config.toml
num_hidden_layers = 11
hidden_size = 192
n_experts = 16
experts_per_token = 1
d_expert = 464
d_shared_expert = 0
hidden_act = "swiglu"
moe_layers = [0, 1, 2, 3, 4, 5, 6, 7, 8, 9, 10]
router_score = "softmax"
normalize_top_k = false
routed_scale = 3.84
balance_loss = 0.00429
balance_bias = false
router_noise = 0.1
router_cosine_scale = 14.0
init_std_router = 0.0118
lr_router = 0.000886
num_attention_heads = 6
num_key_value_heads = 6
head_dim = 32
vocab_size = 23669
norm = "rmsnorm"
norm_place = "pre"
norm_eps = 1e-05
positions = "rope"
rope_theta = 10000.0
rope_fraction = 1.0
qk_norm = false
attn_scale = 0.177
tie_word_embeddings = true
parallel_block = false
init = "uniform"
init_std_qkv = 0.0615
init_std_o = 0.0
init_std_up = 0.0615
init_std_down = 0.0
optimizer = "adamw"
learning_rate = 0.00133
beta1 = 0.9
beta2 = 0.95
weight_decay = 0.098
lr_head = 0.00439
max_grad_norm = 0.5
warmup_steps = 357
schedule = "wsd"
decay_fraction = 0.545
decay_shape = "sqrt"
final_lr_fraction = 0.05
batch_tokens = 32768
max_seq_len = 512
doc_mask = true
train_tokens = 270300000
max_steps = 8249
dataset = "wikipedia_en"
Below are experts of layer 5 (counted from 0) of a mixture-of-experts language model. Rows are named router (the router's row for the expert), gate (a neuron's input weights, with its number), up (a neuron's input weights, with its number) and show model dimensions 96-191. Each number is 50 + 15 x the weight over its row's rms, rounded and kept within 0 to 99.
After each expert's rows: a language model's description of what the expert responds to. This comes from a sample of Wikipedia text that the model never trained on.

# expert 4
router:59 43 65 48 59 32 62 73 62 64 43 36 68 54 55 40 42 35 81 71 65 24 54 76 76 63 52 60 37 37 61 54 54 66 56 59 44 66 37 49 52 58 66 68 37 61 69 25 49 52 48 37 26 56 70 43 38 73 36 23 53 46 58 42 47 36 67 48 64 26 40 27 69 49 42 15 73 51 54 60 63 41 41 52 57 47 41 60 56 38 32 43 40 62 40 38
gate0:48 71 29 83 49 44 37 53 43 42 51 51 24 44 39 38 83 36 69 73 51 30 47 47 25 42 53 51 12 45 31 30 69 58 29 46 50 50 61 62 55 52 46 53 52 55 26 45 45 39 37 50 46 52 51 27 50 65 66 41 48 47 52 62 70 64 35 58 78 53 54 35 40 45 67 25 30 59 29 47 42 37 80 28 78 37 56 47 58 42 66 42 42 81 70 57
up0:52 32 57 57 40 69 52 75 60 34 37 66 56 59 64 56 48 54 42 39 37 56 78 54 84 45 27 36 75 65 57 48 40 53 42 42 04 54 40 44 59 65 39 60 77 53 74 39 51 39 46 31 52 34 66 66 79 43 28 53 67 64 47 27 21 36 63 54 02 39 45 56 32 62 34 61 59 40 63 51 55 56 16 69 31 62 70 45 22 43 40 73 52 38 35 34
Description: The preposition of and the Romance particles de and von in place names, as in Tierra de Fuego, Lac de Salanfe, plus endings of foreign words.

# expert 9
router:43 50 50 47 80 37 53 61 52 75 26 49 76 44 57 44 49 45 43 39 24 17 53 58 33 52 61 43 50 22 68 17 41 20 46 53 71 66 49 27 68 31 43 42 44 59 39 43 73 70 78 55 67 57 26 78 42 46 49 41 49 33 55 18 35 29 50 40 60 46 50 46 42 33 28 46 68 67 51 50 60 80 76 54 82 52 58 53 54 56 53 69 45 49 50 32
gate0:61 63 47 45 70 35 47 28 34 53 52 37 65 66 53 74 49 57 48 28 74 55 51 33 58 42 37 50 76 15 39 42 56 61 35 26 49 47 50 66 29 58 50 46 78 47 47 66 43 43 56 48 32 70 72 36 35 42 33 52 33 54 46 36 58 68 32 82 55 56 45 62 30 50 82 69 42 59 70 43 17 57 51 26 51 71 51 62 55 30 39 37 48 53 28 37
up0:51 31 52 50 59 55 40 46 62 60 24 78 33 23 59 55 54 48 69 51 27 52 32 46 38 44 70 70 60 45 60 85 74 24 67 54 44 50 56 37 37 38 67 65 31 62 70 62 51 38 44 56 51 42 53 47 59 28 75 62 45 35 51 86 56 44 65 37 45 42 32 43 58 41 75 49 65 45 58 44 31 31 58 82 61 41 46 39 55 40 62 85 56 51 42 41
Description: The article the after prepositions, existential there or There before are or is, it as object, and table pipe separators.

# expert 3
router:59 72 67 69 58 73 13 65 41 60 71 68 59 47 43 16 68 58 36 44 49 70 21 62 47 20 71 48 49 41 32 47 60 77 58 41 59 48 60 37 25 70 41 23 47 06 44 58 38 61 50 40 31 79 69 42 52 61 47 73 40 34 58 39 57 60 51 46 57 54 40 53 28 64 60 21 43 65 49 56 56 70 61 43 51 64 54 43 40 51 37 45 49 55 52 49
gate0:57 37 47 64 51 43 52 68 42 79 31 66 68 29 40 80 61 59 59 70 45 20 41 70 57 52 68 82 50 42 43 54 34 48 60 62 71 39 45 69 43 69 51 37 65 69 62 27 43 38 66 26 40 39 71 30 48 64 31 51 38 49 50 70 26 45 46 61 65 43 67 08 58 52 40 54 44 55 50 58 36 43 42 50 64 51 44 55 20 17 54 47 54 70 54 33
up0:72 54 30 43 26 46 50 64 46 70 55 61 42 43 82 50 25 52 57 68 76 57 50 60 37 74 69 56 58 41 46 55 78 69 30 45 25 72 52 41 44 41 78 59 56 49 58 30 16 65 68 53 58 41 39 53 59 56 62 25 47 40 62 40 42 50 48 35 59 36 40 59 72 41 49 70 31 70 45 49 57 62 34 53 40 44 49 33 63 19 38 57 73 09 55 33
Description: Prepositions and conjunctions in narrative prose such as into, with, from, while, including, and verbs after to like win, promote.

# expert 5
router:42 53 17 58 55 73 16 54 56 57 54 50 39 73 55 56 59 50 63 25 65 35 47 28 54 47 50 45 51 44 32 45 40 68 32 52 68 39 41 56 30 37 38 48 36 49 45 38 50 15 53 69 84 60 53 50 49 24 54 66 28 50 45 58 22 59 70 77 59 57 65 47 35 62 59 77 25 25 43 43 34 43 30 20 72 50 40 30 41 45 48 35 37 41 48 45
gate0:43 45 65 73 74 55 55 53 55 65 58 58 42 53 40 59 44 44 48 59 19 34 66 32 42 60 45 44 44 59 40 47 52 60 47 58 60 37 60 32 59 83 41 29 47 36 64 54 42 34 55 28 56 32 40 23 64 62 44 84 43 68 61 55 43 40 38 83 43 49 65 51 50 68 63 61 39 38 27 37 67 64 50 42 29 52 51 36 31 53 63 40 43 39 38 48
up0:45 44 51 57 75 59 41 50 29 57 69 64 44 57 39 66 55 60 42 70 38 57 50 44 66 71 55 58 70 67 44 55 48 41 51 65 57 43 55 36 51 56 37 40 45 42 58 51 58 30 18 68 60 62 33 62 69 33 30 69 31 45 58 74 25 63 43 81 49 58 74 27 43 57 64 98 43 40 58 50 53 74 51 49 32 79 47 18 68 41 60 46 40 45 50 49
Description: Evaluative and descriptive adjectives after the or a, such as best, high, top, bitter, grand, plus commas and mid-word suffixes like -on, -ent.

# expert 6
router:75 41 55 44 35 54 91 23 25 36 81 38 29 45 57 62 29 40 29 49 43 60 43 40 49 46 63 69 51 62 47 56 48 44 43 73 43 55 59 41 49 39 40 56 54 84 42 48 22 38 25 73 48 34 32 60 48 56 55 57 71 68 84 75 57 41 53 50 46 51 44 64 41 53 23 52 56 44 65 44 48 53 40 56 52 22 78 46 45 81 61 35 41 48 49 51
gate0:60 58 18 50 60 55 65 62 83 38 63 75 45 86 50 59 32 57 67 84 69 43 62 60 64 38 53 61 70 49 49 61 83 53 74 66 78 21 46 42 40 34 73 41 69 49 37 11 54 42 39 35 45 61 33 46 44 69 49 41 60 74 55 58 46 42 51 68 50 35 57 57 95 41 48 45 37 70 20 31 48 54 80 36 60 54 40 55 66 37 59 45 73 47 39 41
up0:45 68 37 46 68 61 58 48 85 68 69 42 65 59 35 51 20 46 43 59 37 68 69 44 48 52 52 50 35 46 59 43 52 84 63 60 39 34 83 48 48 40 51 48 48 21 49 35 44 59 37 62 61 32 39 57 41 71 99 44 46 60 78 49 68 30 39 70 32 50 27 65 45 41 69 39 81 52 43 31 42 32 43 22 33 60 43 52 40 57 44 37 63 69 61 47
Description: Double line breaks ending list items or paragraphs before headings, plus the ordinals first, second, third and possessives its, his.

# expert 13
router:38 58 31 47 63 27 50 58 52 63 46 53 31 44 70 29 30 40 36 42 42 42 83 27 57 62 49 60 59 30 71 26 63 47 42 48 23 48 56 42 42 52 16 32 64 73 41 44 77 48 59 53 13 62 44 75 56 57 38 45 47 42 54 48 60 85 47 42 41 59 72 68 57 61 32 78 72 33 62 70 84 42 61 51 65 49 43 36 46 38 47 57 48 36 50 65
gate0:26 76 52 43 37 37 43 80 28 53 58 62 68 58 67 43 36 52 51 52 63 37 49 54 48 36 55 67 48 58 52 69 24 53 65 61 39 58 60 71 61 54 55 47 65 54 63 43 36 50 65 44 47 44 57 62 57 61 53 32 24 25 52 49 60 81 43 63 68 39 48 52 59 69 86 52 68 62 72 58 18 37 34 51 32 50 59 53 52 54 21 55 59 50 38 32
up0:57 79 57 35 56 50 36 76 20 55 81 52 43 52 59 27 27 51 28 64 37 74 65 77 57 55 47 69 30 48 48 58 58 31 58 58 33 39 40 77 44 60 76 42 67 72 66 33 53 69 58 74 53 28 46 69 29 67 72 50 52 49 59 28 72 28 82 49 68 23 48 65 69 61 62 66 45 58 78 76 16 53 31 47 44 37 57 62 55 58 39 54 39 73 31 43
Description: Periods ending sentences, released in release sections, quantifiers such as many, several, various, well in as well, and scores in sports tables.

# expert 8
router:55 56 20 10 74 39 48 27 45 60 21 33 77 49 56 70 07 55 56 35 60 40 58 51 48 58 47 47 49 53 55 64 45 34 27 67 52 50 62 64 68 24 36 61 38 54 66 70 23 65 86 51 55 68 44 44 54 43 53 38 50 61 31 55 36 46 31 46 53 57 72 72 58 24 30 63 54 47 48 62 38 48 35 57 43 58 31 52 59 62 50 66 61 54 47 43
gate0:42 34 40 67 33 16 32 40 39 83 42 44 37 71 37 61 51 43 67 80 59 49 60 63 60 34 15 86 74 54 54 54 53 75 62 41 63 70 21 48 28 57 50 54 37 33 49 41 67 50 25 45 49 44 81 73 41 69 42 52 64 59 50 42 50 55 52 75 61 46 60 74 39 40 47 45 43 50 37 36 51 80 60 47 35 63 76 64 19 51 56 63 46 28 47 84
up0:57 71 58 43 58 57 65 78 64 46 63 56 43 58 64 22 37 45 65 65 94 56 45 65 46 55 76 53 54 51 35 58 57 52 43 61 44 34 50 37 38 40 79 53 55 59 35 53 41 35 57 58 76 19 30 56 48 48 84 36 64 42 52 31 63 38 52 37 44 41 57 12 43 42 54 45 42 55 74 65 48 21 52 57 40 39 38 64 45 38 46 35 43 44 64 21
Description: Word-initial f pieces (faded, famed, foe, fathered), plus spaces, hyphens and numbers in sports result tables and event lists.

# expert 2
router:68 50 17 55 49 16 66 45 27 53 43 48 42 48 42 30 70 54 48 58 55 81 59 78 38 61 26 44 51 14 58 48 35 39 54 82 40 47 19 42 61 70 67 39 61 47 44 55 51 52 58 48 58 31 33 32 67 31 47 30 54 78 50 43 55 43 51 42 86 59 71 46 72 18 54 52 23 43 47 64 48 37 75 75 31 36 58 40 60 47 37 35 55 08 50 31
gate0:46 43 48 29 47 54 50 72 21 49 52 61 64 33 53 57 22 59 72 78 42 37 58 36 46 72 42 43 46 40 52 23 28 16 05 37 49 28 48 22 51 41 70 52 24 42 55 47 60 59 75 66 46 70 49 63 50 31 60 56 72 44 45 45 53 50 53 38 55 57 72 34 63 61 59 64 62 71 44 48 56 53 68 18 89 36 51 44 39 58 32 62 55 57 36 32
up0:73 17 50 60 43 43 64 53 55 53 33 56 46 48 51 23 24 36 37 32 56 47 66 66 57 39 42 61 48 47 64 45 47 67 39 44 63 47 25 49 53 69 39 47 56 55 55 20 25 53 69 61 41 62 50 36 50 45 68 40 42 44 15 49 28 57 55 33 63 48 36 33 50 55 42 51 39 61 43 28 59 48 36 53 50 46 49 69 35 68 55 30 44 51 72 51
Description: Verbs like began, started, moved, married, returned after a subject pronoun, plus spaces and commas in table cells and lists.

# expert 7
router:49 16 32 38 32 39 53 34 75 49 46 53 70 59 42 73 64 45 48 44 34 53 44 36 46 62 50 46 49 88 70 49 85 24 46 61 67 58 63 39 54 00 62 49 45 26 53 77 76 44 67 53 64 67 58 20 56 46 50 23 66 62 30 36 36 42 61 31 57 57 58 27 65 60 40 52 86 56 59 45 63 58 35 76 61 55 16 48 67 51 56 70 51 37 63 52
gate0:60 45 61 51 23 69 33 62 61 56 55 61 53 44 61 54 54 41 61 48 49 45 56 44 66 46 54 28 48 46 59 57 49 52 50 40 54 41 54 45 62 70 30 68 65 43 30 56 35 56 32 47 61 40 36 60 74 38 43 70 74 46 27 55 46 55 75 66 30 49 21 53 48 30 46 47 57 43 62 29 55 60 59 42 61 44 44 52 33 81 57 55 59 51 62 77
up0:61 45 46 37 57 63 72 51 66 32 52 53 53 59 34 49 60 61 43 56 76 63 49 62 58 43 62 54 38 44 39 78 58 44 31 95 41 63 53 32 38 68 71 46 57 78 25 73 32 45 34 60 23 56 77 74 32 55 56 36 73 43 60 38 54 43 88 42 44 50 58 40 67 69 37 56 83 36 60 46 75 37 58 57 71 36 54 17 60 52 65 72 18 65 37 58
Description: Taxonomic and infobox text: genus and species endings like idae and opsis, Species of, invisible marks after coordinates, career, table headers like ERA.

# expert 0
router:39 62 93 64 45 29 52 53 35 40 41 80 32 66 63 62 44 56 44 43 46 35 67 92 60 49 52 29 51 34 22 59 52 62 44 31 17 65 52 55 74 40 55 57 53 51 76 39 53 41 33 50 53 46 28 65 29 67 70 61 60 42 23 51 63 37 42 50 38 12 49 56 53 05 68 42 31 44 57 33 43 28 56 25 58 50 44 57 67 55 43 27 77 41 47 66
gate0:46 22 43 48 44 32 30 53 58 60 46 67 62 40 30 33 72 60 61 64 74 51 49 47 77 73 26 58 48 25 56 90 49 57 52 63 66 41 70 51 60 61 44 43 42 55 25 84 63 59 63 51 76 67 43 50 67 61 38 40 60 55 31 43 54 56 49 40 62 55 53 30 54 64 68 44 70 48 52 44 33 58 53 54 68 22 54 51 44 55 22 47 56 49 50 57
up0:35 35 38 75 61 51 56 70 78 58 77 65 36 39 81 74 68 52 37 56 75 54 53 31 50 53 33 42 52 31 51 28 60 36 65 28 32 52 56 45 39 41 65 61 63 45 48 44 29 33 65 41 78 15 57 68 67 69 51 44 54 47 55 86 49 64 45 41 36 46 24 38 65 62 58 45 28 73 22 74 42 78 54 34 47 57 53 49 57 56 58 55 48 63 32 69
Description: The prepositions by (often passive agent) and in, plus single-letter word starts and year digits after 201 or 199, as in given by, excavations in.